{
  "hidden_size": 128,
  "moe_layers": [1, 2, 3, 4, 5, 6, 7, 8, 9],
  "init_std_router": 0.0107,
  "beta1": 0.93,
  "max_steps": 6105
}
Below are experts of layer 5 (counted from 0) of a mixture-of-experts language model. Rows are named router (the router's row for the expert) and show model dimensions 64-95. Each number is 128 + 32 x the weight over its row's rms, rounded and kept within 0 to 255. Numbers have three digits each.
After each expert's rows: a language model's description of what the expert responds to. This comes from a sample of Wikipedia text that the model never trained on.

# expert 61
router:126130105175128125117139092134127106132145068166173148099125082084112161125148128069161140107113
What it handles: Consonant pieces inside words

# expert 16
router:200107135095062135120124107195135108129122117113097113168150065150128069125117167104101122120123
What it handles: Auxiliaries and adverbs

# expert 27
router:152113150129141159108103141180132125170162146118099157091066131115126101167102129072095149114179
What it handles: Music and media titles

# expert 11
router:172133177153123098102140215185154151128053119115157097157105118106138128187145128145087088122031
What it handles: Word-start and heading pieces

# expert 24
router:113078232089161087101091135172149119170117160174124162132131148149098116141097089085173121110122
What it handles: Articles and determiners

# expert 56
router:103203109120146091073127097123138098113160143090135062142125102123066110153097122109111177182114
What it handles: Institutional modifiers

# expert 39
router:117075147070076104165102154164105097124112119121106152173114161161093087110102088070128122145137
What it handles: Determiners and pronouns

# expert 43
router:117145180165136126146156158084118185069150130130171171135144164074144120171125116142078196128157
What it handles: Pronouns, verbs, common nouns

# expert 13
router:103088060223143179138146115074163172132105115155164145169126206152132145112179047157114143132152
What it handles: Infobox field labels

# expert 46
router:102128111200135122092088136105075103165140127143144093100159093160151150105128095128088084175032
What it handles: Inner consonant pieces